From a checkpoint of a small mixture-of-experts model trained on Wikipedia.
Size: 14 layers, width 320, vocabulary 16384.
Experts: 128 experts in each of 7 layers, a sigmoid router, a shared expert of 192 neurons.
Training: 637M tokens, 4862 steps.
Below are experts of layer 2 (counted from 0) of a mixture-of-experts language model. Rows are named router (the router's row for the expert), up (a neuron's input weights, with its number) and show model dimensions 160-239. Each number is 500 + 25 x the weight over its row's rms, rounded and kept within 0 to 999. Numbers have three digits each.
After each expert's rows: "comes after" lists some tokens at least twice as common just before its tokens as in all text. This comes from a sample of Wikipedia text that the model never trained on. Tokens count by the router's weight.

# expert 17
router:467474519471515540497516512486465518542559530469503491500462466467493502477501483509523513498495512471484506534500496465529525519552464545545539485534525504515488519518523442475486456542511476490487542486490494529513520505497486541502551492
up0:486525515460509498488486520507493515475501560505518473453483463507501518474513474495476451515519493466465460528494514507529510453459493467523532461522510485496510531570510467432519490490476493488530505481469471544493480478496485478497465461
up1:539564481502522504500514495474510503487471478498488492528485506521493523498473487493514531474491509471449528496471454498499474503489479503482490471483504540487502495539539514499524496509441549530512508455541545541508507533495504506538521526
up2:475505497561513515450521514508529501542537465502452543439518467499441458504484455476534540528487480468514502491451539494525476490511501492447485505566456474460492509479488527483474523503471498470539501505500519458488494538550544508513549523
up3:477533556485461499546528482525487495483507541494514485538521485506496471431463525489516509458474490472521484503519506497497504479530546517495518499482479466468483520505493504509503495503508508495486503478515517456480522487450466506530489488
up4:506538480498479490518484461504475526496558543487523475451465443540489522513508483488479522501512502523525515482466508501540496487491485493530466472513511478526554493459553536510526562480441467506512532530501481529514494472540494502476494487
up5:545499526505498521480513527458490490456546487480512518488512508506472506459516478499506503506489469542488475482533514495465462521520527527550540512492484462526473462559502450491496461487510458522468466486478524466484484487529447511529454532
up6:449486526505543474501522496532496501455531516512496550525459504493544534515456506495494503518518532498514482478505528517482470511510481497501512500501473516488516542475493495500500528517493513470564521510502465515521461509468510533536505489
up7:486519478486527523486446530508476528471539507464533509547492481506539510462521479479460477495551485476516501519490491507504521471505466493482464448468523537485475485482513478496477498511493479497479471479513525477498502493515481509490510463
up8:544493502456469488474507502452435525483482504485514490488517497496508480542544496511515508501492499482506516503503502505493546459495491524482524499537472504503547480490438480519476545512512428533543475471505529506507483512489490484498511506
up9:479479508434459492461502526502510492509528518468481507455525491496538476467496543510482450496472544488466516478505492473544531483567505508507529486480524456492504473512511474494520473493512546530486493509473512480537487468465509507520498542
up10:491497548492504494559496503490551491455475541477479479518506470499479486474542416520486537518483463530498484505530495490499502496486489516515575507488516523518501501530534446512530458522511495496572486528533456532495558466495489458498514484
up11:488466477478493464505494470462502506507476557468502510518514507462530519496482462485467494492524445517510480507527497505480523521496530483550492476510489490467512522503528496501480491462458493476514508488511483506472502510550545474463513535
comes after: " the", " The", "The", "|", " \"The", " his"

# expert 117
router:476527459468521481497505502491507486430520556499499456509512502487532485530523499517518490557504491472489533536456512464478515495513479500471500449528487470538547532506505525523509531509518434503476472491516487519516485523472482512529527496
up0:488503494482502479527519511492554488510524517525514487515476511498487524437544510491499502514513497495531501535495473534528488538487518547474516500487496508451483558504498485457532473528476501476501462511495501561490430531522525519500549524
up1:527446498513490508484522520478500491475481497525488516528491524470513484484496512470522465510521477512504487490524506487470507526472507488495441507471540484496500526483467496488516514521501484473496538485485542499498488511488497545472508478
up2:505517508464459540504515471497504505515481503501489546485502520509510499479482482457471509533461481467512487501518507481514547522494504492463490455511542517500525533469547522528486516513510500482514474491508500513505520522468483498506462522
up3:478468519467502514518491479534491508555498510531485497511505514495520459506530542537553478535474484535480554514498560496497482532520491517494498504498510512531539497515493501481536468488542469507460556489509502540530500500494516471497504476
up4:495515488540468507497493504500535467441492485486484473524508531500530498496500460509502529534507534497525518473467494522526476494482482483501496511499506501486511529449441520479533539528522512520489519496521488486533537551470530513483511479
up5:539497541508532531513459507465493507533463481536496472464546496533501441468498454470495495463506494476506510468520511476509498491500504453536500498515501488524505531493468444495457517440489505495475521505511527489534500514514484483470496481
up6:520522511496502440525515482469537525465451509546517499506526497502536476508458459495471470524494505511509535507480516468474494474521478522506496505476490459443510479509529492556516505507466504496481512463463465528491495494516457498495544527
up7:454500528527554526493518507480501495485452512518528481487502489499527529505501485509505520518496491500506486533501511479481556481494453480469510475477471507507467511491533522467500522512523524462481493467511475479515492489520487517549533507
up8:482496514463448517545501466462465501456523472509486486499516518580523508519516519463464476537507494507523550498508546444480502473500482506490494489517476494475503484505539484487498462493545530509518494501486489515516495511473505467501501538
up9:507539495467474511483521558483515525482514482507484536479564449509448501574472526549472483512516451543487527518507510481492472537488507491460502492527482498533504496509539468485525473476515535485502496476515544512471502501489496500497484532
up10:502456477519520494513507486514484503492510506503546481488489491534502540469450510483511529481534459450492526532462510473483489506520525508502484504514509507536514459517489511483498531489503479509518491520518549504519486525518507538464506512
up11:482488445481498490485523510454518515491522516509485491490546505468524477500503481518512466514527490500528545479469493473527490485504493499480515510493509472488536540522546542540533500526464482527481500472505513501480492479528464493519466500
comes after: "\n", " such", " well", "ed", " along", " due"

# expert 43
router:502486482481504451530501559411465501483491477496503486506506494487498513472513531484531478483503501501537480477492480514479509498513471528504542529512491511502501522517494462532503549484536496513529518501495491510517517541473493484484529485
up0:517514563510494484512462484488502525487563500477497497464496448557515546537466524528481516505544459509504480482528512500508449542479496479513488526464501487528475533515547488492482520458500539486507486541515535461500494499501498528528491500
up1:518469476454458516492513498431480503522540448509527508499499512466490530488497528506552524513470537458479530557526487470466528520513513560525532495497462507531489529502510491497493486491473466478476498539478500502503511513491498465517499474
up2:462530520498498435536503534493490483483547477487480486473494516513514480475521519483492475519529515485499534454514473548511528483459471532461487484469517477485479520476519482486483511501503487474527548453541559515514509464518492484481538466
up3:480521502494528501536500491487473512505503469512460512501542502562484474527485512522471496514512461460511530521518448504491474476521465501548517520489467525502517498483474480529521508489513480479500486549501452485482499518512528496499480516
up4:554494453504516478448479517476483524527530509500488498485488540460533498499503530506470507468497508482478479515506522466482519463485492501482489524513498461491464503548473537509498519499491484538531501546507523540473477510486508493467501502
up5:540495514466525521478471486467515457526502482484463506508493495511497526502466489477479465520563468556486512449471525453462449512518542521498483466490510504468500477524514470458518460473513490539501510504485465504477499482531472495492523485
up6:473455510494495548516497493454512491479534555490471491484488485503499540530492518481461447503510506486501536489516472517505507518509496519455518476501483493493516513490479480520500507514482517534502545531487475515535485462461561482493504511
up7:519492482472478508470523524506520491491550488481486500545507500476508494489514546464521484496496451526509544554509492493481485488441499515466484527497510515499519529442481482501502495474512509491448492522508556457488520494480492473514501515
up8:505489533476501514499494483453516499499499496539531467485474438543521508514500488495531483468478470521476473501515495481532497473524460544533497523508530522500506495502487493495520480519492467510480478466486528488471497466465428491503475501
up9:516527495529509530485469529472513535520523458517497492503493455479514534469448507463507534488502528529485518526500483476516470475475482534470520514437490507516504493474499498506492486496517454508513505456474530484498500514516485502508508504
up10:462496507471498525531488498498486509488509483465528510452484524549516476494483466523523506489522512522522454481491520505527473471526490510517490479524500473491514489451502440501509498498497504499492490516467529480521488533464540513488527487
up11:449525585483510498476466501503500502468503457503493557507516501526535472522467518511520472470454539516538483448489502516534486508529475471507466498481487516508490469476468520528487482516487523499500441508519511478492492500460493497501508510
comes after: "\n", "\n ", " Full", " map", " Location", "\n   "

# expert 125
router:461463499513523508506497527494503489484557512526533514480494470477508509534502511476524521525470485508556542481431468503466515508492497535487511496486488500464513501516531435545528498549488484473570510477485495499485478548473489457481482487
up0:505495536541562520537500543482492469467500516486494448493502478551504460501526538447520483496476515507562525503491462512516531543510506545500468500528450523514505488524520465509497454525513491462549541516499486467501472531477466491485511483
up1:522467483482516473478481512464493505473525534463548479484482534529505496554498494512491503471469476483555503448491509489485491505524521489501497543518505465480482515511486479524522496538482462474568515471538538502508454503490487478487494493
up2:500506521514491483514480465473477501526504534514501504492546504476501467453428509495507510497555557492520535542500469518522523534518505512482488518482484486481506521509453524535465476498488488494490504537526488458496474508500536498477461531
up3:472443480495543526477496477523458491480534521487510526512481534479518482515507510500524485501469547518473563453476497471476497472487490474474459557481466441499510513459479464515498496460513481484514506490520507517495501527516501518486512491
up4:534476492513488509534519520439506483516514517497454497496502468489515427518495544462487527501514483472511508504527493525517499532526479429502465505511470487535533463429522491515497509482507488503491498528474510525513492493472513534503509514
up5:514509515476498510450498452473496484505487546511531456511510483521502513490528529510502506522448521506456518479493491490544534482522499499514508498515509495436544493532466498544506519509447522491514506528466489476497464529486534482509531490
up6:511480543496492516517488522508524515504492480503434488499504505503498500502489519490498516510504533497536522527485460556485537532489527516535501509489535501453532489512491458526491520520477518496521526485444506511518512541442454474498478515
up7:546475485491510541455477499527505473462520517473515490498454522545509521475525493486491526518472503507498513487520502491480497469486508474447507484481513471498560515481517517485496506494491473509475504492475488466474476501435488492511517554
up8:519479477487520517469477531490511482459486498522498535523486505526507524518540536463545523471467520473524518527474553501496523457521454494478505528504472538467525509544529481493522480495456464478540450473489522541527527525483480491531492471
up9:471527491515484542530543466506493504474461489532500520476503494444525488494531465521478489485518466480478539476535545462484518485546518474484529505480504511506498500548527490494515475512510528498506532538476503509466513527464498534512443503
up10:542521497476494496506495525506479502516535528480482528450492525551490521510509475467489480571497527507492543518478501501499465544511504520488548512453497505510495488465506526530484517515484487547467505533506498478528494499479503476533501507
up11:487448545516507488536485462480508498500503488550485494496527487473508521466492467489488505486514491507515481482508479476493537519480493512516518480515461496481527506492524527504507500481519546519468417510500539544501522495490501521467515558
comes after: "\n", " =", "|", " /", " Succeeded", "/"

# expert 102
router:476509506505516512542505551490431505502531492497505496486490491481486492496542526562481496505508442494501520493527508459504504501508480548509502468546487513465504448508519493524475492488540495483498524503491497491495448462495454550506522523
up0:489495523530469502480497533469500508465495523473529496462514525500479494423431530514530499523492498475505484521504503513541500503537515505492481486529492478496529495506509516483454542477472476555476539516534491492519497530495528548503494498
up1:512506490494548499519470472503486492495476530538472519502501476467477535462511526553476518502527516506480487468486564477496497467514496547506536475479459485524506474522486490531520513472581449456459489468508482475431459486524491513516492503
up2:493529532495470532485513480492457522530537454559523469520524481524493495475488518478500503506476487484473521487521453482489475488523479514528465436472498501530497509500502546439486512517502476480514501565468532485478514540531479479520488494
up3:468485483513515491496510504518526515507531450455472532477477499510521503517511478530490522499543470510534521460518501462483546516496524524514499496534478563440457540492532524460482533534550510515467469512508522488504468491498501573496503552
up4:515515529492498471492515512443453471474530486500497545539491465457523474519506486506541460477514488464503525518511532517476508484452501513536525507487515509472527496472519507522471506489480477495521503476483519528511479485460488539568528551
up5:502490486524461492491501522480486499474465473486509507479525485502511532487487497450513474495480517444504498506504488475555534484480450480488493481471519506521487487538515500475511492431481479535475484504499473498532476463490469499494521541
up6:472491485516532501485520527489454501515492475463484508464532509551440484494506493479490500494474514537503464522534492505504508486529490458508515509468494504489494507470532482527526537525564512496470521527495494497474508499536522556485504472
up7:532508511566514536494453495499492488465472491515499464503494503525533487517527522501514465513523512490486497459523480510518546479461521485488496522513492497500480454537551502466527504492472538463515489467524477468556543487529474490484500518
up8:506504459489521497473487539509518470482484512476447532477503505469518514483538492522493462464497467491535542517494487503502486484528502551498524483469516471497469487515503500510492471472505521484481520491503478480471478517502456491455509498
up9:508530514494508547516533542501509535562530517508458502480543516475523489471540546501529484536520519499487491579474534529510504489549464538506491471526534508523522494497473496520469475478495488484500503479479519566479506508474464487527514510
up10:498474520503548489473485525511471461479515511485517497499479541522456466508499516487485497497529469514530518470488459492485478518551494508499455541500492503490478479520548477509488490499505530492513516544461471549503531500502522529523460533
up11:513450478508526451531517507483531503505459488531498515472509520464516505530549511497515520511496539539487501522481527508487471507520493542497502441485498512490499537471518472500484574511501504526523532505529501487521501498511540518505516504
comes after: " the", " his", " in", " a", " its", "'s"

# expert 27
router:467471481502475528533560509477497531489555483527517508475497473480478477519538486458502489523517510498515498480472504520454517499500458508509492474519526495502466470497442516531488518532512494520533531529491539497465466496498475514516496492
up0:522490523467460575453474458560518492500497442486561531536505509492449532527490493523509460507500530499540482498504521465494519484547474547482503521484485510497527515500498511463497524496488472480541517464506498497511474544492479493536495501
up1:523490499548458525523497543507490563530497505496486520493514513476461508534497536471500469492513539552495517485514500546476530461556467515522473454515529458476531511524514491480509498523505533514540516481530509505529495502517509510481505478
up2:493522506515482532510516529478482524522483543520440518499490512465472490528508501460508525493524448505532509476509493488481541520495443508481470542490522540465440507444489465471533505481500489496474497491465506518505494493488476539480492517
up3:509433525476488515512467509478511467463486511483519513509509487509498505489519490473552484479511477485510540482516475501505505484480486485505471473511532524518517515445495521532491526476470533493515505494541503497525466504422541462485486531
up4:477473541493480490531487492517481559485528501487500501458512498497491508506505451473467586487518497487487525477429483513521520461518480481510531502491486489486445486506523484489460475506484489467503505470501476493504489484535511508480530508
up5:495486480482493519450502486487506522483509534532505504550458532535494506514499498552531498471516524468475499484479497516493537499480538471444484507502504485513517506462512493517507497506511521516444513501496534518550509520525490528487520479
up6:482459507548483478522521513514495494514519495496455542515492515490530508465504548483468501485525495500515487547522488504511529533486491455490507490548524513485531477486472566515450500465519461512476494519503474490517535487432481495480503505
up7:507504546491482504533500484509520470550496523507484500485480543472511469507476525516489531534554485536489509506546479505497515518522474537478471496542501489503490453487487498489475468513532500538488498496527482552450493518496474463511484500
up8:481471491488547486530486503531476465510521533476495502520508468472470494494457577487498542488515464470489500484475467511505460511474512532530489435445511500492507475498502517480467479515499508512475517507472562510517489493470467481474512470
up9:522467459504505497513481493495511502514503455515549497448480499496462485517527486513483499510515471474518489501527506487517452498499527500501502497529488523474533514523504507502494515467477524542486508519482551500521469560481488505524531501
up10:525484457515524494509528478480491502484527509506541470465535522521500513528478508496500492527492498440506508513512467511483508489465486494513468534528510526545523471482502494469507498492487461483467484477496495499504483528500487517512460467
up11:462451464499480529529460498488544503487547545507515490492466512465508541517522530535489488505485478489460469488505470523489497477507486493538477483523561473487497510469508529499485528520505513496501494528533491521503479479513500513553521502
comes after: " |", "|", " on", " and", ":", " -"

# expert 97
router:515486506503520490536493506536484529450506474459489525496535504525481476502532497533516529510537474501517529523492520427461501527541482536505494471471493499502531520459449455514483530506537440513491494562509520527489450483515437500511537472
up0:520495533520510479502500481529512489490493514485494476499480487525519528499461519476472520498515464508457496496519440491528527519495472473472479517456548495538503497510464502531505536532516495453548452541516456520527520516511506489511531458
up1:519505523471467479475540526520514497535475521495459514501506470451465520525504503485525478531536503507504541490482499483503544513531491496493508542514516517526500471456499506482482495520530482494546495518469514486501505474508462484514496490
up2:505520498480511514530522513531505506525472477501502523517522515539528548521529495518517477546497468523543517521439487471420494501492486507489441531527501454521498493460508521479505488482470517460541491499490487552479491511510497501522536513
up3:493489518482552545538521480494481496488463510489495466519475468506489508511465451497482545509526467509523472552541496474493544571489514516503514499526515520509498504478525457494481488507496486516476492491500491486506474518534480509488515451
up4:536468516499527449502474521512516518451509483513470535463476535511478466487495473505545482482505489472503502525494521489521503507540526481511436491505503486494509461493506480516484481501507470439472531523516508506508486446480479475508454503
up5:541488518524461473510513511471451490484538484514517551529510502435514478473500492520459510521484462510485471451504489498522512501473498532519525513528516491483481526492511499495510474517517478494489506536478539522459468492540465463504480520
up6:470498504455473482492504503496498494492550520504512526439488477493505454454472518515508493497529483459489504526478467502502439527492527522502493519482460543467481508470508501519521490470506513470491520515499527467460491523508479506508496462
up7:512504482520546478524551488502518524493511472497511524492545524510470520512492523507516508502528477459512504480549500557468509481502531504471493513522482459496511499499466489523474497481479506490484502547495515527483503502459453524502535472
up8:516517498471487519436511509501514473497528532499486477481518512458542480509501475472496528521510509449516543508501491524527464475513468526524492518506514478503550497523491450516543497463507495497459480479501497503523483512534488508494516505
up9:470541488525432491504513504421507487513513504439502529485558479519496513483535485505543498514502523483449488523435485503537515499532498485482491483533508515489533523456450499484496485474552491480461521499526497524512513516505478496507531492
up10:482508505505528491546550471501525518486481473525464501482525496447481497508485518483537511477514466517515498537500495469479501465498504488497467505471494494507503465508519491530507482524518523514470494487471505525478499511562488492478508469
up11:487538481464533487496491523487526501528471525522488486481448489490508471499513467537510474471506464474484452497469478466444490504533473494452488496498484512503528513469500528468521522520544473483512509521510527500511482491505490513491516527
comes after: " to", " |", " it", " It", " he", " on"

# expert 12
router:467464512515558487484465503465500522482503483496535483473558523461536512522479533500512515490484470473529488493494489517487524509494482530506501490537459457504517455509468468501532501510478468504493503518494534514546519499474526499501513515
up0:494451504458569469500465508518443483521462517513480490463546514477527539503495513535504430496543513499492509507482512526583500506502462487485522495530515493484500521491497517541497543491480478508491535506500460521444459490480512512482527511
up1:507466527537594512462526493450499509498516446489504456490515495513523521505475484528518482491462507523557495483472496456498506466479493491515525495514504446472515475484489470538474513485508542489523478497503517509529492502503493451490522472
up2:481482486507560471522480486454455515498516520477540503527507509531493518525460507503501543541499510494491519462505495507465476498488494484547459478574457535518474486516502496507535536518513495468488527491490475502494495465486491448491539512
up3:473459523463522455535505483492505462497513525495502505476452492501480530519490496532528484539492537536489491503541497479517502527463507467509410497519508526514535451532487512468515493481516537496449519508499509510460538495490477495489509496
up4:508490488469507509483449508488468515500496495502507501521497473495503489504471505514510499503506499504512472521477481516490503495506541495518507538517495449518467448469524502501508497481494509469464469518456509462519547547494509487497507495
up5:481471476526511535546492522508537526505521527524464510508502507486531470495497473528482502535484503488502492521461490508484539488544503515501501502535526455533496551522479496518501515541508459514505489471525510506514502502494514503535495480
up6:460492480511470477508514511514482521463497534504513522549500528503473508557486519515530462514452516484461544510507492530504533502494527478521499516549534450492493536466512495476483493508517495471509500498500524490485468519456530481506498495
up7:555521471470504428474498533502509488459452577518523477499515487492497494525494502482516472503490470515479453551483522479470509463518473473524511496494514506524484468494449492506564541482501465517478471494516523484512500477490453482513462496
up8:445525482492496472554490499507531533488530509500470478489499474503499462507480493481494539518533515498539519526523481472529499468491541526458485466474463492525526528547488516523526505501494581481467481510514472506503453483500505538504534481
up9:462502497527465536510472479488536542459528475484570526486462519490446460462497500476451510505483500516515505507515485491455525510511517506517533492517532498499512474493525490475535447517435466496516492523536501494463507475455507500513500460
up10:517523472513520493517502540533482514499488478522504479487490477527501511495542542499524504540492483496559517481493506526524533506471532505489441503525514516451520506548461528472490486517462542507460510511486520504500513499493552496476498462
up11:482507523506474498474500525462522526470472473466488514481512533497518455491499504513552484491479513535498454426523499528465478509473519500515498504483479503488508546462486499502566473461452484475495527514519498503473487497483532492481517503
comes after: " not", " is", " ", " N", " has", " had"

# expert 63
router:481509468529473432525488509473500529494477463502474477480520494510520507510499479493497450503502521479550506462472463495450514475503468517498550518531506495480523496481493488549531545481579474493533520485483501530513569514480478473482528498
up0:530473502509482490526524516478478506502490497507490524490492511498478497502544487546507505514478473505506476487529473489487482513460494518474531522560457474524501523504501521487543498491505461551481526544519454483496441508481488514507508474
up1:465472501502464530528518513520531491430548526499471500485514498487531468496529514491497522480515528468514541542508481483478548486494542499497465514494506547484491510499509499521483503469475499518493487522507513493474528512515486486493494541
up2:496483463498517471475464516464445474541469515476479576502511506500475494485511508464489495482496537464499546494483475524512465497494515482501511457521513457492506487521468510479494500472478531497508535529450534499512485508444496512509515512
up3:488495487493498508510460511478500512502487489471473513489473500457494458506471484499505487545457500455502500500440496505449528471500485543506473458529527508511500484512511531527492513462505474503513536459537497487511522523454503532492514497
up4:510508517562489485467552443548509485430497516492471486474533508446491540502515498510522480503532529493466514536516477498497560463523509502504545476523529496546541483469492516504537497514526497550533497486529471485513471502489513496525478519
up5:517508533475495475532507505460515500481466486479496462497499486472499522547492466464545485493469498499558506481494476453522505485518472485497558492469525519536525436524514562498554515489483477478486510485455454483482501495497505510449499491
up6:510513484525522471508497535516416514497506493528521510503501503500517509515472481510528484505477497489526523520471511502478493478491444502505504484452438515529485503528481496539503492539487524522565538511510495511513528467481490480523510504
up7:443452506526480491482497539485483510500531481481474498455478486499494471506522485516528557545511519468467480482481490506515512539531463458488484507544532505505486510477480514457470517507554466475503487470486502486517489499521501551508456464
up8:482485499483500446484526502494525508464468526482503497507498502524516498479509529509490471533527451484478479499518508496475552549494489493503518531509505498498528527488544490531460499530510479526503472465503508538511494512536527513474501523
up9:449513541479485518483491509492499505461523496553508517497540478510485455511509508494506505477480562506539533515524494507453480506529471498482494485507514497539552526519483515501528498461511494506528511510494544524503518501501519465465532520
up10:452548542488489518481563510493501511481459516498557490473539488509506443485518520533467462516505539496545471511457482483481516492537487487542488494500487502476465518474532515513490543484465491489475498467486511586539494533467516515502512508
up11:518512485518512462500507496492488479495496476533468485539534524478494503534518539509557528525454496478539447500493429497497455499482470509535511495458474443480499475482533517493481513475488475487505484497495495478506517489478486465513500543
comes after: "\n", " ", "\n ", " votes", " Loss", " Year"

# expert 5
router:513492502524508494477514481470516544501530505478512502510476531463490502451498465509485525486498476482510482518498449471450526488544470515495512521447489539508510503504499520488505515545473454498520518537518533533497538500454509504537539486
up0:522477487496532480529469468469501505527547518480502511513508509505504505471473497509478470529484487494548519466464510501544505502491518483517465468535465505491497470511512522475546492515543511482495531482456552534453509499483524430500495495
up1:541518521499497491501524481436508465481481535497497462484480484472459462504471484510520537488535490475509537471502528506509480516499495508485498515523430502474443481494462476487558501542496494510524483504516532496528526504506460467477489486
up2:528498457490496492472580482483516555506488463499503479539500484532477462492525539492549499520541481537519488490479492460523509479513478474479495508506466523515452450503465521509527505531483480509457488488505534505522490507478511510518482501
up3:567483522531464516530493502478482508526506518531499517458494535533491479498508512514502446485463514514516471489520495519497483494455486529504484461496513507487497544488532473541495482523514478524527488498454498472481475502523531516498510462
up4:485509488511488512509521525518473534469484525477540509449470474496504499481551480446483498483551514502503511470514473528476498454520537485477490514476527535478529493517519485534501512506469483493490492512502509532512470521522529510536510488
up5:500515492509518472502495513540509515515524446537488529507490476474467467485484479444533519524482522498511541488498521475495483513512447479487508517477493488504491486524491505487469454518516478475513523508489542535498526541455481482499496534
up6:502471481472511480494510499498518503490521514532500544464469492477493548538524458477480500478534501509526495505494479510474472452528492504515536549519488528497477522520533507481528478522457515455528511471540483492491527475532522512521500524
up7:505493537528515531480497514501503531497462475521500572494536521472581537476505499505502504494510537495517501491513465496494527455503495514446518501463530478540520460492526488447482540500483462476528528489527477546481473473479477479556521506
up8:482493525483482520481477514495431499493515521524488527490533524487489498478446474515526466504518543488493533499510489468473531525526473528484548491512507507478484519519481524474513502472450477483468501510500490466525477483433460509458501488
up9:466483511501533504503515508452521490479507489452494478457453544500518465510457500513497528461536507501523500529514525496497541511474502485522519504515506514460485497541504521469445523513497447499485541528527503541517523499462444507495532488
up10:486468474517497545544526519469552505522531516509536490497471489476490506503500532536566510481481502484509520501488495495498548546517457466488485507509529502524486526504512483494534455523487480536500474514530523494499535484491504503544514506
up11:471516522463563508507500457486552510512508533471486524507524453493497521523521483484484500508461514524531480533502503456544524465485462460476481511510480505435494492520503475499508498547524515532465528514471507492504503516470501483492495532
comes after: " |", "|", ":", " on", " /", "″N"

# expert 124
router:472515476486493498499538499489522471508492477529496490470517476487485534479494487506499504503460470510503501527514469486486516502516503506502487462483437495503487462470506482539525463532476471513513473559487509494542567492510508524510478467
up0:509520493541470511507453505496510520534462495511515493492509501499521478476473478562491491548549487456501481532527508461427525495494437466477510469537516474520493489492502519540461485495530487497496510553483503549511519519449459500498496477
up1:499513509509473551482492500515490501462534475567527525503517440489477527469489419509522537482492535504471489542499491487480508492466442491492497517501486519506473490476495472467490463522501496450510557494480487490488494519540474497510484505
up2:518480499473461509539499496565469463511484549515480507506479497502466488487503481504498481512481493545505472512490488551493529472519511454502437487496474492491483498514515514469516451522520437493451506532475547473506502500464530540511482542
up3:527503511483529483533513522533508487475494509520531458492479533511483494528535454472514459528459464533499492488499463530511505482494454484509489512510483475523504468526508488499499509502501481567539501472531506487479469477517534506504554494
up4:492500488502485474506541467479528498548524481534500464453516513502469529513550515516485493561531499520514492502520469535507523518489495532500483496533476481483518506526493515478527475489485482490508529486539451488526535511501480505495499528
up5:496478505478470494516513471519503584502504493505456519527464483467475488561513464495515509478474488521527491493491511498508472481489488514508517525481520494522492497496497504485490471522535452505529480454527524459477520468510478500501505488
up6:442464448527518516536500494561507546452478468485487463456492520508480504466517501507516536477501439514502485507504497504488540514506487532545542483507502506479492490483470482515515510482544553465498518495479528494438480478528528495460498518
up7:502474510527500489523504500490542510473535521480458453484474490507516519491530492482464478524475513502499505599522477480530522517503447518495506489509470473500484524485497466494520528480494534554529520483530489474534513473539498480497492459
up8:527449508549526523518463530508475528506505483494519499456537498501532469482491464493490472480523521531478475543518507457472532509484498482529552486510491531507492520496504498448516459515463505463511447505479518454504531520454534508478479527
up9:522473535428471498530492498512494545494498514496529487508519537529476469487486526494479510484531478536545490451473524467485503533527491467497512496462512469482469459519451523501470462505510492506515490487511439501498491515476472537484484517
up10:499499486528541531494523477487500470498503496476556465489498490507480481501508506479485480477521513505467488496508494506519506479521425519504511516545463540432517511473468507491508476450479511477516477499459520493530456495471505507535523499
up11:543455501535508500437490497529484541481538509512500505518469462509508474470489488527477534527484515451449554503537496520483505467534494468465473533503477463522500494489513496498505487519543504498491535470533471482520505497514463524532480486
comes after: "\n", " |", ".", "s.", " ==", "=="

# expert 15
router:487522444508487475514498511494452568495492526491467550490508500446456537443509477530514522497489486520506486528479498528504499482500480511539510465519478526504501515505502500517515497543472515517531544498511521489491509514484515490472465468
up0:476503496526514519491513491537463510453507517466479557460485523490500533493467477499518497531483457541475487481500507511483513517443502485480479477490511463504481472542472461512483518525476491479521497509531477502505505519495505467518486479
up1:490476528520547521506559529516492471478512495519457549490500507510478495482538498517467515536501482452516477521462460509518545485504510513531500522535480483487490519473514504463508502468486550494497542503501495470543496554490501502480476504
up2:532499539512508502513457482510487520532489500503554518517530518489510472510484545474496503525512477475496479443473509499503495521515470479516483449520516459514481494484475448489498474493473485542533507531479466515455487496496497507525515510
up3:532504535531523511513507481520499487501485506479504513558543531438496518476533487523502519488478479442533508546499518525491505493489499490514471433489506509485508501504454497522484509490475500482507499560527512447495529514497506474547501491
up4:475507506516538514482499475454474458515533505521491434524506483497473464489483530515477530494439487461511479495526421565472512502484534465520473491516509486514486505514473524505495460458531503497487501476517552507450506531490510476496519480
up5:505547476505494490494465500475430556505497459536426520522527497448477536472454534489472527517521492481481492509458532525521506519489442512500479511516486456516507500515536499494448509517489528467512476466517516479501496460506487496518457546
up6:493490539460542470486473447492492549507493509554526473541525502490504522520540501496501565509493494517480491505521479503543505481460504490530488498534477527505510505575470538576493490480479486528534524515520499506510508497460483461474466507
up7:438513480522499532535521525488507549454503530489519497512510479498473534505491495518494538515498458521492558481486492503505517528491478512464479502490450503501490502466509482505471514479483499508487513508511493478482496499523534515505490494
up8:488465498538501462481518435509520541482490533527467514473496517490512522449478499515465477491471478490495488532459518510517557500514506558482538517528474508499510524506494527511478495501487530494472528541490464495452489489489486513548472448
up9:482537481486539492529510431499493527534515469470499494503495471469496489454487507508494469478479510515533522481513518534516510498502501470514526499517512505504470473472507488499517482516464460500503543520499470451467486530505510465476477474
up10:497492540508547507470492522505481502511503506502471507507494526479458550473526503520514448497527535483507483566511533510519525538469540492489519517523515513482514492491506490481497527520478463501498496523507459538501493499501516534483527512
up11:498514530485471533494458455448455478462466492477505508493503493491503492528478521536448517520528503507484509481496527542465569488512534527487532500526457519507468502475521534491511460530501545488508506463524548520529506496471498511503440470
comes after: " T", " =", " t", " F", "T", " C"